Weights of a small mixture-of-experts language model, trained from scratch on English Wikipedia: 64 GELU neurons an expert.
Below are experts of layer 4 (counted from 0) of a mixture-of-experts language model. Rows are named router (the router's row for the expert), up (a neuron's input weights, with its number) and show model dimensions 0-127. Each number is 500 + 50 x the weight over its row's rms, rounded and kept within 0 to 999. Numbers have three digits each.
After each expert's rows: a language model's description of what the expert responds to. This comes from a sample of Wikipedia text that the model never trained on.

# expert 23
router:475592483561507491519433499487535565483457437497565473441543499481484521489468463548464466537542491540559530415580541487501477504546437506489544510546514480476516410443572522416536486480557455572502541555406471480496463391494541472449600466557489548513498446595531484474552513545473576475380551451567539501489428419597652509529486424527527558446385549468498578517494462465526545597496
up1:476542516497445467622554536482457566528593392420536539487553469432492461496437492591388473559481438462614498495529494462559455501498543456529538439503518577443459445485571549423569473539561609489498546525483366464505499482464467444444530454533453541544585486587578459474562506509524498475461524525544580412478471508514572528549484408490539478553445481492492522552520394498480502474509
up2:564563481510432469445503496417496491519604450551470536485448419589499574461473499561498564628522447514486490475504534520535389471553527493440469462492475455471441541376459487425545535431475561558632496457472521567498531450546520420552558467576587479561489506570521542557470510529574566419461555488545532498499490452484463498495481381504585467543466575526441422491498495437517491460523
up3:503496422568431441526583505454501485606505408579595475514539582555532512572473485510540561552466500555555504521553476483498472410498523628469510554429482455481465436527481495543482466497547501501566545571386526452517408474499576475488480481498491427499432457614390483496546542552499530453411498489499512512520479499519560374499454522470529498592439474418503508424464556483503531610499
up4:465555451544559517521461480556444484554597582472468529423583547443503512507519499516455420531396470499629524472517457487468423541590427568517483523438378461463546534547536611472507493417599549522537508500525487486476434465542484496592546566560503480417481529509557563564484491432473475479441433477593527451381452543508510607492444461545510514467470542458476520471477496539448467464500
up5:585482455519502450502530560503491563465443518536519533505503537524435524545433469490527497506554453557471521591493585584465509474403532542492434527429546488452531435466477491380442515493460448466500533524391538592549432525590589470412502500540429519610530429510515438422493538500546564490490608496548544427484462426591467535512496496592503463603481547502458560507536547431450453433507
up6:485505443494522520462480566379479535483473497577462538505553459554469601571435507548517445559539574552470455422442501507545475458586475616505488584506537514464461525530465469460442510583508494546419487596485487473485522401463487528453556486453544467478543465503470499446481494419417546469460447475619455547524566518626612597411544545476526500499479493412503582461553523517489443516492
up7:476508484551587503607455500442544552595489492553471393469539432500497446560484433478498504479521561483570528480549377551467471446552427448536464458529463490432486431443555513429517477465520449524528539477425474528505474476552617420475613534566452556459444417561495446503457509421520528467534521457436587496529409458480533525509537459508581536616472555510502508471500474501629517523541
Word pieces such as ook, ark, ick, ock inside names, titles and place names, plus whole words like Park, Look, Wind, Mill.

# expert 54
router:553572513530436518438448443587487568456487503412566510417550512564453566489447491501499499573547598528544456535511428444479473524505425394567565483422459530396530525432582521415564488501484541461457466536465541436444448481564489514505554473561468555488593476575573528514485430467521452417397548457528468505445412520546561481514550506530476541558461524467425491555507573467483535567541
up0:513446420482475520480423412504538479473512456523528552498486514467474446461467488578503487523436544576480496458457591527503542496495417481524529455590528499450457494506634584550494636503515564514429535486538489368507423555531497595421581548506531442537549562513544540508492484444527425452450402496506518463511458491658565495475438502381558461492503476483543541541505495438544499479548
up1:486514510499407506506490557506574577508478486556542597531502532482478485560542607451401393553448593572480563465635466457454462548451443417556455471500473562526460525405543567418564510511563582415476510497492482488509539404420491454429560424505518456536552491519455498531460582484578527481524492451534468474476427437516533498522566474512478442489428485505560475465517553510483429471588
up2:509500501518505524572379574555562590491543472499577447483519396481510533398451460555421428478485548454559511449561551500427538525486467570547536528431533530511507571510588518460475535519499580493606451522496455503481546403559434499463463531514472451583424539520469465520461549594556408451450512484471508556516531442457510448532504483505465415417562545484427447592502483456478408460566
up3:541506436536496431516469563466522461496511451518510524534562493471562512337508521550574500522453563547490510425537471472574537441495454524488519522458414515373662502462565474567491592563519524526475485495545539575441444487534507495477529534473497493506614563554512476468493583493453530454379464481415529551453542407507539429501516475507539512517475490409442441498570562459422523561462
up4:520529551547511494435499470479580519421563457429525479417549512538426588460504559487452537412562479378600594523472476496504496484480469474516475541486448523463473465547572628503474467422521533444463513462540482522465535567562538515485452473515433530568571510518491550488441467425559473429511476511571539566536416590561546484463512422410563470454492441587568452526463452499458615480536
up5:522488490491471471522505470478461423416421467551508488512467457502395594542419523460543451488530533496525427490533516501551401413517534554542551567477515518532517512552456569482582454477530515444521470548488494413524471484592549374439577494612459577521492410501554542606549533482493519460513550465534501493490469581423489379519503558574467584559466538421436535484531580533450539538548
up6:529583561503444485479494476489481474474463462524408435545448460593444521497499481523597473495500461480536503526465466492569405530584544526539516532476436488452534513506481566476402519472444497531427479528440459527394509449523451558501475525557467350531485457626617458480594567422486489456466524478524473516488464583572517425486520455578596513444486550509580556477483542515493576605522
Common nouns for land, home, water, fire, power and health, and word-initial h, w, st, as in h-urricane, w-ines.

# expert 46
router:503437495575483477553398500531576581515505488476535479519502522509458617515384494535433439541591512581508465506593528548467437474489494420521519477489548434423563522484542563490491542458544467475534579502420495510483511457551512496429544482562462558511493503581515460445533446470497549399447521394527524559453451534547614450528531441469532555444481521394425494572469454457530532608577
up1:483492497500509515487456562449436574570507424486477503571509512557501532459369437499503540527586487532531527520513501469548535522548451399575414462513497524447480591529487542506442497499554511499610541487481397530491445512502531556458553507508516498495633388549501449470601510510435515500387481457477485598419443503495545417521511506417608521536475485445448374515491494531487510573572
up2:528514486532440478442473492461614561456470523429550564570537475628461503509403551463463487529512513482505492518496439501500366496554507568501533511431544549492593539543541452434399521467516530364548433430469458450462473466500487490541510491506425445483461508539573522485532496524509504481501522483535436591500432581460584441550489448459407516430497624514491532408587526503560553504547
up3:555428407547434556532492514543504526441609408462473498517446603469468550429416451527495524542492450503548504529469532569488413467468498533533491460488480488509565489413577495480557515455411399513437573488489472411462463501585648536537552510506535459504573521522546521464513364406523577475513506563572534456519462470485495477586579521519513557502466497477410512517481471515528582466459
up4:485573463533580430516464543478420533507462500497591494478430480478450607404517456507542476397511477468496528514545522454531494511507389505449453511445400517428377512484521472517566553527577516559542519497515491403478494476569513472395513532577384465497449525550522530557569509483476470477475556499490566593522506479445634545574503522537557432472522522507434563464469454469466457558596
up5:498564462508463528525446455606510488560562432462508496461450489489383656507381516510471481501539469543525424514490501549533500443376468487514518564414502538580534512466522575412484495547516548532606526431519489454536502439477452515505538503561484499468499546576539424505471539433522609485571570475537512515460446513452495507582637453561443559486426507435501538480477516493419529477481
up6:480522482523449547558594555449470510492510500426467504510583528583482490527551511491493511469408478582551525467567548466488455426546478544507475569488491489470526529512476546551540617486463437488426578506485527601491554489589502490459495456539447476559478415491452443450474570529528387395449554473618415465464465583553502557438552475588582563506508542462480555516514506397549403485470
up7:565504388631543405470469571413517623446551509497444455472477521562539471520463516552536507494511507476507491444505495499478453447532458467497474508450443467453552523399616480411466472509529503489482547508486491504492456509442602460575434481550520417521530483521535548521515477478529558466463498447528571494502387566502538627531512502445583486549563473492472400474481585537555629449488
Possessives and was/were in narrative prose, plus Indic or Cyrillic script bytes and year digits inside parentheses.

# expert 32
router:499482482495472515499471456506552565448522453576525496503532495472445562459466504502444448521497544577481446563591504509493508457455433410457540542541552455513502470490545572436476565401534534555528491561403511526445502474471555531417498508577519547463441528512539569630465423452496519377463542366539523547445498489620481447572593479529518546515475499479431473524453485536422436610568
up1:497497442495477558517415621574518480642561466526459424529444455592544483554390519455453483519518497503533563484504538415490515437429571466559496491520513504499521494535561551487496522474536593400515489456448461541585468379442581570484452504517495477541491470541483324536506564498484527422516527388565467450479449541542479519506436451507552506555480500437504499491498476516449436493532
up2:491449546524414504487481554504525435501509547501473500571563420430505525451466507607469441513437457536530505482557465522472525455485612441547531523434473548513511457544545505526550569432520593501495399514528428500437531420466617439437424528660584402490491547511473451537437503491473454503412535452544474487514512536569513441518464512530545446499477486497446400574559518429582521556525
up3:468519482540471435467495583487529591592506530575473515498531610448482520486519531499474461532569582522502466493477465534526444405408497495446531563501333432459529454425493506578515542500541429429384494506579464422481564522572545487527466447490528487446510459530483520609495518544549405462434538511492460529562435575510542574537504502451430476528483494451617482452544464514475421518457
up4:558477409522452506532413527403508568500516500441485505554506539445534621533596494586362546514445476495495454550558496443529541452563438501446494483447544505496444475558498400452474476477542496469543469505454446551530548527537561506573510508531570514428525431502560472516456502423525520486529620501498561530560402440510534410553544497512435508501568479459422447633498487398476471480498
up5:545547471519469545535475492450483474457451508537492421523486520592528547400498468470608506490387486544516492569535527559475521452495487589581398505532482408501588467574520470398410505546426465522484621526470534540592504536526529487434439496517499577582491529513507521517500459428509530470526532451534442533386443503520509535539404531498515518517484386471437552583549563486447438462578
up6:511504562504546478467468556467519619518543454536425500462511561556586580556514466502535530595556527420465489439393394465551511489511556565427489516504482468495553442523485427522439538481540550520460537498469497524463457454516555575439437492518347510617509499494507477482491599475530579466485534465554416499462449494476501483530529365572640526522540495434495464530482497506424480473532
up7:516466511536593492505533570539542537417530452511542348521499518440463461558520511585475474513481498521591539495517460525495490541531451516536483526521519580436403585468531479486428554500482529368480442491385498436544595531446480385514529464604525466446523448516515500506446484526604450480422519429516590539449442520535490523509564574569499561595457451496497503555467537558432462480506
Small numbers giving counts or scores after labels or in tables, such as Wins: 16, Teams: 4, 7 assists, five.

# expert 0
router:511558419690524493489453529479550529506402517439477510483497505539477608395449496483491496572475519562462530489478485440485500480455457498480518500537588498526441498487545474461501606466506442532434550490540482516462443493552520514501536532524518546479545454538470534455558406410517528402426517448479480468455540547585551469611546534446549559480535423457455434582536599481438595538562
up1:453571441444524440544469569504471533536492402475463506542478485493557453557510539544530498501512532601545535515446470446583497526566525425576407537523398540504468553428534445502534508514376586418622506541534406495480550498517574453384567516494472457520475464545464544556525515498531547523459538473571537435452445539520557408526480504515557463561437420430580441452472466493477441536495
up2:488498469536558560486479524471504505426428444444527557509494447559484530375427475575436511504536509521440477563466571519502560437420584500451535563496493538512397441568532491526428478506444546490522465527488549430476550521507626550509477459513513390516487457531477486566509434567491573516528520527510493471449457584558499461498522454509507481439327496527498500424530424586605562483594
up3:500540371579434426531505499500512509508557430468532523521529568484571494525527454559606493509563580517461420498447517563489437446492546384530469555506476494510466499487511543504588566484476461433440494530502401419499491436575582448524405513519386560466448492584553577458529529501438547489432486528500489492426561509467561453519477529480511527463424481451474490473506513563580588627479
up4:599427528543475450400461547449436552367472550562469441545538466439541495505485467600484475461553477474514554484479459457559481428510466427512527543457567500518418528559456547419525519560539459523493517476514469510413589517486532559521621484562491478535590531554509483525562451598462424452446582451497450466430486490511548434464526499490652448482534540523540479559536515508486503590504
up5:467469537547382484650544546547433535462552475478519593494444401514448460447494542528542537490425463540476551529523514529550506418478477530547447465454515491491500501577389522442524609448417524555461505544455543496503520454403517548486553513516515390574488497487559529574561510483460486454510474422507480540486463554556553492576517451470605500463600449586518428467520560484458521524587
up6:487580433444459545537478543515484474474530420537390506509536549478448595568471511416610507547535480535421512408490477492493511603426490498565477534451527454531487540570464494433460633460471477548448530595489438497485478460597605506484537479489433453516509483483542543533526517519546469468498450512514537496475463529570509428545498467455442479454390456508392483572534510489481507623614
up7:379576540458581334555516439601528551448502535427459521537481492514451482557414478542533550519555534518551482535476545541479432509505429511498421497492516484523474529529589413405499485536520524504461563527528515526478539569493520531565481499436550471411486562568564506473504492382589449463526511465431565491394503540532507494500584485511446529512439418498423466515576517516427545508573
Word-initial fragments of Slavic names and political or administrative words, often in election tables, such as subd-iv-isions, Slov, Liber.

# expert 22
router:461524492615495423580440503483501516468511422434527475497472498555424446538428464554417404551465626487517531495513541541514463519514527451484513454484487457547592444411538527409422543532530476493524510601387401468448537484485568462476481473564520547433502460571574465522602494445527539498483556396546505546450475475528544500636578504541507522490515467454464563501487427523487492543547
up3:516396473520428516469466568494547560528522409581557519488562515560454484480492409604378544523509589484574578531539538485496509449414458509560562408482445491491537513526485521537430546499527475590549547564497519574483480545513520453526446400537536500470474394542511455508481395449553553487429582574462512502517475447536481427474468483516515500469534424439388474490479517591433447523513
up4:475537476574467587443505554411455496511561447529531476440504517469392510450523436535456513494505541475521567586509485494511516450511493587598562466504458501520495471518557572468578560524617515527499450598419401588442586510437555448569495486516432515431497457467606471451545473481608487497535504514483495428493440507525555613435512470536520450432466493520462487418534469455455449425559
up5:445533437488471435539461461544508528501483490555536571411492568479463543487487603493441398480498460514504459534406564530533463496503462585486565474460481514556545414498428561411466487458552552417465490518520526516482442518559543496535596492545418578530499540478460505465618499481444437510425562444505545595449479413526588496540534541554571444487534612451555536490550493407513523400482
up6:451559495454544522511532500473525523486552428489494532463547501530466551513460548487552541452591510531586517366596486471618483523596529535562541447533528418531536490432541476536515523466514525496540517568456489504491482418500604461419561531472501367485483365526548476477488564510414458467509506508491479480520539503597448411516505510564530491457383517467389589471508462421552485469446
up7:562577480495493442515589462583592498490487503396567500496516492479435475572481537456492676482443502577538543488577414507418534468557444451423538564480476438481453436568494525379450461460476522540515455545453477510477538579477507470499464426555544474539502518578542495533517526496505474481532451352517555441481407591490499471510601544472538536461500451522476472445513480539555516549490
up8:513567416497551500535511493470439535370472441444562517532546528496506478452508518528485515499548471561464496511493559557566468548499522465545485450497387530509546517599487548548481474540541592450469400545538493509508460478474537451485434510444412391581609565492567486476511480446597431458489485388370532485407572547539541519516445499442549532456490446460538543568460590550508539499532
up9:449528489494465460537519537499503576519438552563556567466496641495425463517489423598512460607459491486541492543476543537401428458415522499447437512508534499489506488583510490509508406504485500472512503546491386480438471489485535548544537488549605482517423373485561469500464492421514474513469554440570553576431487471629506436560507491533604532459473500503477419516500403500500491566570
Closing pieces of Slavic, Japanese, Indian and other personal names in rosters and casts, e.g. Sergei, Shibako, Guruji, Jankulovski.

# expert 48
router:511509528585526387588494501531524507492536533481500504492515544504444481494416482563442436573509545509548552481590552469458469547495553480493558457450514452484541415413633536429426445438561508524457581497431395509467484465555554503449484452538431582463513483564529494493478449428568455472447571432531526446495564486555588575636549464509468557494458510466480518502427432485522546558562
up5:564546470423524436526467461583588516536495473446443483428492577608466508492434468504481424486469525517476427465522543562529448536474529465524520549483427472510610404460429470414557503483520547560551576523550441493518498394487568518485591445560497498486490476516444546484546501486488556504424537492507456600478520425518496372529488484590415641502543605508493521529444525428505504507484
up6:599412474480576482634572544513548562405609484536523481516582505587545504587407526449500553542471541484489408512543488472538420442548501543533461439469542511404532531528540570447414501478598536486527545472467500441441477520541483567435541490489474440479503429569486438544431585426476470469512494475565457442481493549517444519492560453493485490483468395460547486483577513457542458568496
up7:480533493506533373555548648551534570507473445460499489522549418480496539525426412527465535546501568436511520371501502521502479485448483500405403518455512439416471468513430432480430489534548530513636476489486428505548479557577494482499458431500519523492492469580527511544506418489540439486501566487471557498533454513503494407597595531422523547553489452532496553576512439587469497517452
up8:536509500518474427540535521535515556489547547494521556479548575486446522409536532539496485520528496544443436590460447489477460424561516460438497624462513381453593521539575457477382544530382537472522506498535482513507550468493486534503451549496382442539591513534596552447634458453505456454482520435440472408468521465496497548599548539501544483507503551525502492498510603568458442457473
up9:485621453547510490540523552460569533432461534530452511488469601406500474482478607541500407579595493516570519587476475481484480496410542482446526638452478473484579525437506437520375472531398542475454554533493464492494437528510528505520483430456513568455543422539506606480476430521537458476469568449529565456446532504568529494512536545405556533551523476514434447489495550484496527463576
up10:389464525529470476526485471378552509472493416558565456464483472531461503455484520559525399524601472506487553514475540456540528536614562535497522483542585540480517441520445436528489536466492484400510528453453422540348510549634488563476480453553473529488454481506485501531648513478482496529509538502516416624441497493497480489497482449516487442455500394468521513484531436461539444476598
up11:589491452472511440541552497481528466527512570396512547512480569510484512519493629525565482476576510526505576501558419440523442499455519503578524439480416435389506412450565555553524458448438543475453495493417552562499489409512509480451525438547465535612490502544479537505445470395451490439425530529536607456492500499512516459509528532517619490563514557551412430570454454532562518537511
English first names and surname endings in lists of people, including initials' periods, such as James, J., Sher-man, McCask-ill.

# expert 5
router:503540533587538439466451501527494592403442534467533494530456457522524606468463492486403413534614530503563515534540420550543515418502498555531547510457411576500501472490578561477509577453542550403551516508438448525488540510485503590470522450512558521463509541536524530533429472492438560430413539434485576504466465413527531517501479429534568470541413528388439471594498470493521552532581
up0:535420540553530451543484567402423418433578594523543480513521467488447510431373602528526449515577546522502562532517451552461382526575511467454568522484491437473446508483505557505433535488487429554508543463492481437520533465464439488517578492503517484544559510507538448555473390583505487500463497465497479566466468523524594601519522389494564463504481498376478522481457511478540472505615
up1:379531498573494488575471585438479529466561506437567472513461507508534560458411514480451447552540534512569522456538509490473458509467473431474453447478473548465455526410465496469529518482486517386531556540423446519530568480527598575471486480551482528493547462491427422489450563583577458485534599462502520491530547421525540609535539467465499493526430426444546418617554387490473524459581
up2:433481529579483512584491467394517483473602490598435500392584450492418614403477516535415568525519500539445561418525494484501472443517406471542507480530506576508456494573541514472453411587566589440534529478425412499504522454502489527521496499516515457568479533606470470491536502512527513488549503460547425530516547534440545475454520522471532415434507476501473415541552423554559534457561
up3:477373457610504431501531552466440518536506543531484467516491532548563521452582535489602515532464535475478534521442404509653447441424549507442553487531447500447466494436522489477414443375451487484379487546554469521438554493599480444560603555509547498490566541594534538499483476570537483458426550490455549521474478566544504525515540443488485454489543500443470470560542542512451473541526
up4:557487488512450492467496516491579613465481518445607525421565533469458428548480484530388575489561445479589607467552507531508466541467496548515501557538392502519429539531523632531521546490557528500437512428493473496586506441425500474496436454509528497565496494545406411485525390408498507473571449483530530552449491468517598518457548450523564471454555521470455528467545519490626505505507
up5:597467563532530499509566439506531395470409511541411497447500575648431558380486511504523523537533513543448615524521450589476550429492473545401455492461502510417541437544537471561441504452452496456508538587543467513506439547501521512547561502588474516562526463540618487547448479440534443464464547480598541486484473461492471471521483554502503547532469507452396499506514595480454459516496
up6:505436489542501568501586542494530464436518440538454521579525487474526548529457582555525494569510520515519541453525448538531493457420488494571397569467433505413456478476482534441371544387493558471503532624377500508494580512560515509413443479462413452498544412542503496501491539497426516491505398453569520541477435515556491516557599520477572444493435501425493515502511495559530517534605
Adverb particles and prepositions right after verbs, forming phrasal verbs like teamed up, ran out, headed off, give up; also pro-, inter-, mid- prefixes.

# expert 17
router:471493507509544397511481462509522605572438389443532459480514499509471546475442490590435420527523613554545509554559548529519437487494410514434483496481469464465554509426535524533467619471466551520523492424480403515387508459477522505478589457556571493474521529548544539565492390408468529435470527513570502517516491490549553507478509409407560548541436549411532524559548489497578546505537
up6:467473461472577483530421501478526463472523445548493418510486516502412505550523422588593472485502476532581442558540431520544452528517461546563396563482532447399541482440542616472547524453502500551531513490493499536449553530545571563498575500467351506539469456555487417536535395539447449464516612491540545536476517468571488492507540443508521538510575603433524513532467477401508443495430
up7:448428475567505473467526520532536486540469552478517472425513571522585501562484566516433555442542617501501532495519481445461492505454474493537509491541470423544519550579546457494573376465529584368535556480416435523562566458580597434514496535537508520424506405558519511448409468558424354509446508485520527478449399531510512547492486506485518525523567516533447511456547474486580546522448
up8:442491531537494569528448488541459475556555512495590461472497479510489597538479544644466416502533529533487545503497533461580485528469467514528619561454474429489448495493470436490529513417484589421527474463532508489464480358514453479419507534479500471503541526535477555545538446440469454421471492450580542458536514502521546559490510439440526499527476544480684466402526576487600453580461
up9:515531438582457445546507442506606540485488506500492566387508585470566465500545440578564459528463582468483548516522484463447441470505463521519538626408491491460498506409508519444466490399517546483428481463402500449568520544525503444479499534509574449551516497585600544524447535423522534504515516486522502544520375521574577477477502504424525385533441528486523446474393496467453458523576
up10:554453489525473412446491616525511520537457509462536522542479495456443505480491469567553491602409435451529592489466607448462483479431484614600517493464496590480537541440548543518497525479507511474454508471489458472516512510580624544572475481467476490548570573609457506435514528547451448486395538517491463407508528525452526514534503473420418446546472518495366478485578493440551555467528
up11:474462508520547437483491416577491430457497483449464503430553427482493467476495500550524501455527443543499516501579475518491481567475477515504492495508539419522514483468462439435450390466471409529493532484583530461461441550507622493592491517430572490606598490590558470462461440438450537482494568497549614497450432557518495433590495441531631539481400533534506441473458602510542538451525
up12:546423408472540445438437487526399525485494443483442452597522464465506534521546458475547562489507522549509410506447537558579478418471516479534442501519475526460495508563452527413600535484543445512487514524537483460468509552526581545527524501667486543545446484511480424442586486610502438479455548473602438534476427517493527488526471449440533572564477563570475553492604562539535416455507
Prepositions like by, for, of, with following a noun or verb in business, legal and institutional prose, e.g. sold for, passing by, stages of.

# expert 39
router:495445446630459537508474557413517487517482485445530521571435577594514613490512439486472494494513544493564509498498542485564452502531510489425456522468508407499574471515472546460561567476554521493487526495531504430538508467514523533450570537485475479408511467534485492485583441396506446382455528431556518522369573559561509531458532516555527458407566446394430443570488566450560500546557
up2:478476438585384519500533503503481554474567444519597501554500484543485503498484538490415582548493453538447452454464590522505564503479456532526498520534508517499544567443522478398526573516383517388543495544492448453463463523528517553521540490602535410517472441505433469493541474566543430480507629483562501510486449450371467404525401415526498485496537557456501560529500570479499544493608
up3:494444439500503422477498483484502543504485475498434540421460516553572523449503445472507452530503555449599543508499454579416489483558590555428537545413478489473558446457522523539492497501516539493537553581506601554413502563561594492447500437530497414415430590618498490553492554573518487453441472540444529484447503510548557533514524480544551471582457567356412405484480522460534507472532
up4:604534486481463468570474542402480523500513471482463607491446488559495532480424574434511493456537486601638481493428393448501504432415485452461456566457494478497534504499526508436551444532492447450454533486584578614499517589521562560474527484503464469440509481524422547476445531508580536442520497482615554555429515412478506493447632498537530451522474454530519525545523503548558558465510
up5:464573454493506427515501503486442520455533484582493529512443611538454533514444385526584497459568516553436428594428551559550526486450495504459481480485532487577508463558464493476546478446477412483504592681473506503554499475558485557477522589555411492494442475499440524465538528493482526447548570478543509512434520548453468404554553461485547575468500560472421539380478525533444476520574
up6:439496520545474487475479472445408504408610389482518506567537532524488494557425405452573475465563441526473517466468549477525389456537554581513532478551552475492533481530521524509562572406455448583587581560492464564490448465546588592489446445423428443472474449477436426515530538383579600465464520477472532490565489574502517512509487514526479490528483555570458577520488477539496529482480
up7:469496482519480529544418497575505524476506520437479504547425457635514497433420510570474602459500503502565517459526475515578501511448433493425512460520522484511518491557538513386462572427525477501544433473480490447548513508567545488415456481495498582494474435522569557445420472472462492452425470474497475637474480542565563474471613531496435631483506433485422408512576590454542550485510
up8:472398488632500418472404528574463506479517556483485517511524538451518596470520569572492458501531549558563352448486641529562449436488428497529529541478483541499532405493471550427495527491562514467476466522483463431514514462503522571481495617434477452543520503491492555448497449491514507464520555417447497485488500478404517599493414493505592496477500416541544576557503512540543580520556
Opening stems of longer Latinate words before suffixes like -ation or -ed, such as reg, expl, impro, comm, dem.

# expert 45
router:476458426544475479556387455436503504534508474547545552452515588509486507518487503563445475507597564516533570441454497463566427422534502527496509509460537517475487577472583563468482551533527511455511565397445520440462490440617506530457573459606521562522549495592470494514469489510455493424407513430518417555463488561604635495516550385501567555529437511546522487487526441483525513510554
up1:483529557539439484533474587443559485546481469512557419505426422473437486553463497499472528542552570551555560456507477459571539472484509445499467377554490442583528546428644506434494594605492549431573544508449439452473479429517520463447443458449443476489529435517584477509514440498645522534503564508623496407450483461508478490498467462470488508508481530489495518561417481552431508490500
up2:503496441516440463545478490468555519514494533516462427469594497468502571510440506598512383542582522496564460532510562568545360504428551455521496567508550438469439597599439476434554569546486527445606475526456551446502488454488459505498515513519444473504490515536523486537482515510616459464527493503571425464442472552536510497517481483453519463572520458423518468574412459402478408507626
up3:456432470537567443537491554546456534609508490580556484450460558474496459473457476593529582572527501448543509448518469541519507460456543559371499522456517475501480404447560532526529466483562597538556540568541554420458436494579586459441424528537490439464479556567506492615481440465505406484446478536461431469469518535546524528528590531461439468433534458433483524446508463599515425477468
up4:426456451522519484550434559477499547613547452520535504529464517484467498548516448588505476568532565500570561560485439493503475483499550527487481464550533413493505377446598531383515502454544439487559508512527520358424523509480513508529523484520528430534444456553484443464478468520639459460467522439409468477497373509582565539513539451481564601514457499531464544502609505579522472492510
up5:511469435531492393502575380466561517466549490519481541547548596603446519422498464532558555507557492517504504456497542479501566486499427650487433449378487500575427493523537521517456491533506563456453502524554479422536426534542601498447541467568428598598519594530490555503498446496529471445514643406458498549480465527538582486515510540465522473473483491494511491486490495525453449497494
up6:396545448470570531516521453534532456550421495563452448499550536523484506525473419495540513538482496553520511495497522460488510409515507537511522517526574459437452442467521619496517476528494388515459540490500459540422511499564539495508610432561385485521493510637456417449501583519560497472555467460538484484492522584502495385559468364589404459488464540511528532501545474556422490598544
up7:489672491498555518520456534534601514489547550462518528580532503514523508546492465630531544558428453383486508499518450521466425428499511558405494435480556453430457513500480472450421463464572466462537473506369563535545477479538561470606482501513531536517425516510501508501557499456497484481547411443497496512477464567528520425560512551478452526561557471515415417559516447473557583424463
Facility and street words ending proper place names, such as Road, Stadium, Cemetery, Avenue, plus the following in or parenthesis.

# expert 56
router:572483466620447458567441546521487442537469523412597439529489495532522518482398473500484476495524524554572456420632418522549465458538440487508498524467492576412502518520489600468486502534489443558520600498444477442447570541475499535478528561509486579525503469614491485560589400453540525432460465443481477523449483577497580467563542495423555545491454555525463468498548379511526526518519
up5:523504471534516528608525558337503457516442566491529512470568479480497510411453502559437536518459460493509573512484437475562397401563534476480487438471572484473501504470514552461452458503495448466647519511507500389562410485522492543515613494504448505528438422520515594499512472460530552505562455393521450619468535524512529469513567565523539524545420578539457523505512530524465452540548
up6:496507497509485525529422441407541434498531517526470424483465475580542584435527535546581577535403498479527508435453438592566523356598555572530462599524468497526451510585558493546502529553487445566511598509461462606445532475502502466484457451423455413426549482511471506531510485535506566473473506426546504565509501558514485466495547501534475576464496496358460489454500571504572532459502
up7:512499392592544436490380506510459452447415577393559395470467481483473547489448470540469493534424577433558479428562495522428450458578475444422548465520433527410553485516487446450470572483491530547494555417421500541587510549519533448589529522527494566535614495565563484546566546517472514490501415433565487515473483550508517437552542545485553549511428514542456475515499497544505542526503
up8:496458550570544473411551519436598631502497511416639442525562478475461450474474564620536598444540474518491546504507481574482488444565485451489476493544521549416442444533531542499546563464538470418462460484477457470562523463568519513517507510489535587540497461574465406541584464381485491440434468463497490441467514536519526519476491551477507517363484462539476470551470547560553546456468
up9:503564416587532491468481422451474522400437477455514617415445529471538435568530567585422391574484570419502522519486415553547464563565511523468431526429457526506579532474551487478490485511503486506545574594428428491493518551519472573513446439507551559468460525504605484465525485457543595503532476444481586503428473423475564508510522513543548500397474460518500531577504438523459503527486
up10:429515550572524491489511526524490509529477424458639513524450511476474481479418432508536409499491609460618523559611530546538395441521477442556520492438490588499561409520481488511364516431455430488428569476404451496437547517404561485415503530438503556481486413519478521561600488452510473511499558510539522515457490519546441569506559484459499455525537526481427519525465500475508511514442
up11:543542565551444485604499397515475485489556481490459419520561506429491531593555596521529496445598445499490411421527533485511541473497422591512399427569429476484480413547521517465574503530481498446493492459559436514524520538491609522511455539559402559552496482532485528464506504434388439442468588479529465552503482542513536425548531489484578505449424566518434492462551537575537547528456
Colons and field names in infobox-style lists, such as Postcode district:, Order:, Genus, Born, Synonyms, plus in or into before places.

# expert 52
router:483512444548553477481428460454539556447465434464542549464428609561428490467517473445460519572509576561524557490486501432500456524565500484498516508493529516421606460478575583436501617420450412532469506475456472455510468444493561527508531437605522553458440477649450470557545448445454491481476478466531451586509529545558584556544536419545477532464476475467490554497553446425527559507568
up2:585535529490481552455532475489592567570510511497515523470526421538481461508499510503588389473490506400466532559538549506458469451450473505551551546426522558397529576524496534503413608433476567545520407498448576396343528496438512478472526461506607537578454535550567530540485481421549515479537493492592515560519520527492464517512485517429492417505462457461453426426520500488485532567538
up3:551468463535570490498482487447568470519503506521519482436482516506531476425498444524493521546486493438596481428479514467497466514461567540504620514432556478343508513414538494474478597585516473571495465637434520421460344548547537540524421415534461514474540520595492500492562487572468461490419484522484574511505565528537533551558461428444499575527487431407442489485521539486465528531509
up4:474498492466545544537417449532587515538598437494478468436489502523583501525462433562588471470569577463483581532486512542567397572562436562448532460514439488510518424419558449502466510486524530540513529485476543461524436530510591471522520524518429538489431461516572493468490539383524585507485471450594587440480418431581523491466514508437500493444574482557469559499377444450573470555512
up5:497548573485556486545554461521591512420374486491427490483478565542464527494435558451592503501480541566562548435540541512514566472425475515573511582555510432545532452480513464479543488588512584435488517615447457606591466475433501444380552536469544593501501434545484544524529409471506490496601514475564450424470499500525493483512487446546469538462477430523488539493510502426466423556445
up6:537528487461542523441466597382495485399480472464483501444444540642464537541506454537499479534448491590482436471554458550548499521557524629546547476426531543377544499450541544512477496396511533518492523553473510549459570531502573535443583443470403447563457500527517437539548505481483498464517448470514454471494532512497553398541510436507533599526566572464520499518563560539507377510471
up7:501601517532507496546520464573661498477543454494491476555494473466520463539520456483513557455391565486550466450485389477434479580490445485447467368424462388510502506604543529385507570505550480462540492475419451474503490472472524483512598521566520482480521513502500555472558474429595469534482518461507567438513394552552524473562534545513520499475418492515456487356526477480521472494501
up8:503565439566465470468488523435478583494430556512526559479498422516515558444573500582492465554562529548456448562509595432530507589543410433607587507444460530458540535599530517528525529543495463489602453533456510483480429426439458425498447531487409562449517511509492474503445522484420535491480494472504506495475456447526443564495550470589518433374635431473483449515480447486479503466562
Suffixes completing nouns about buildings, art and making, e.g. Architecture, Sculpture, maintenance, extinction, plus building, design, construction.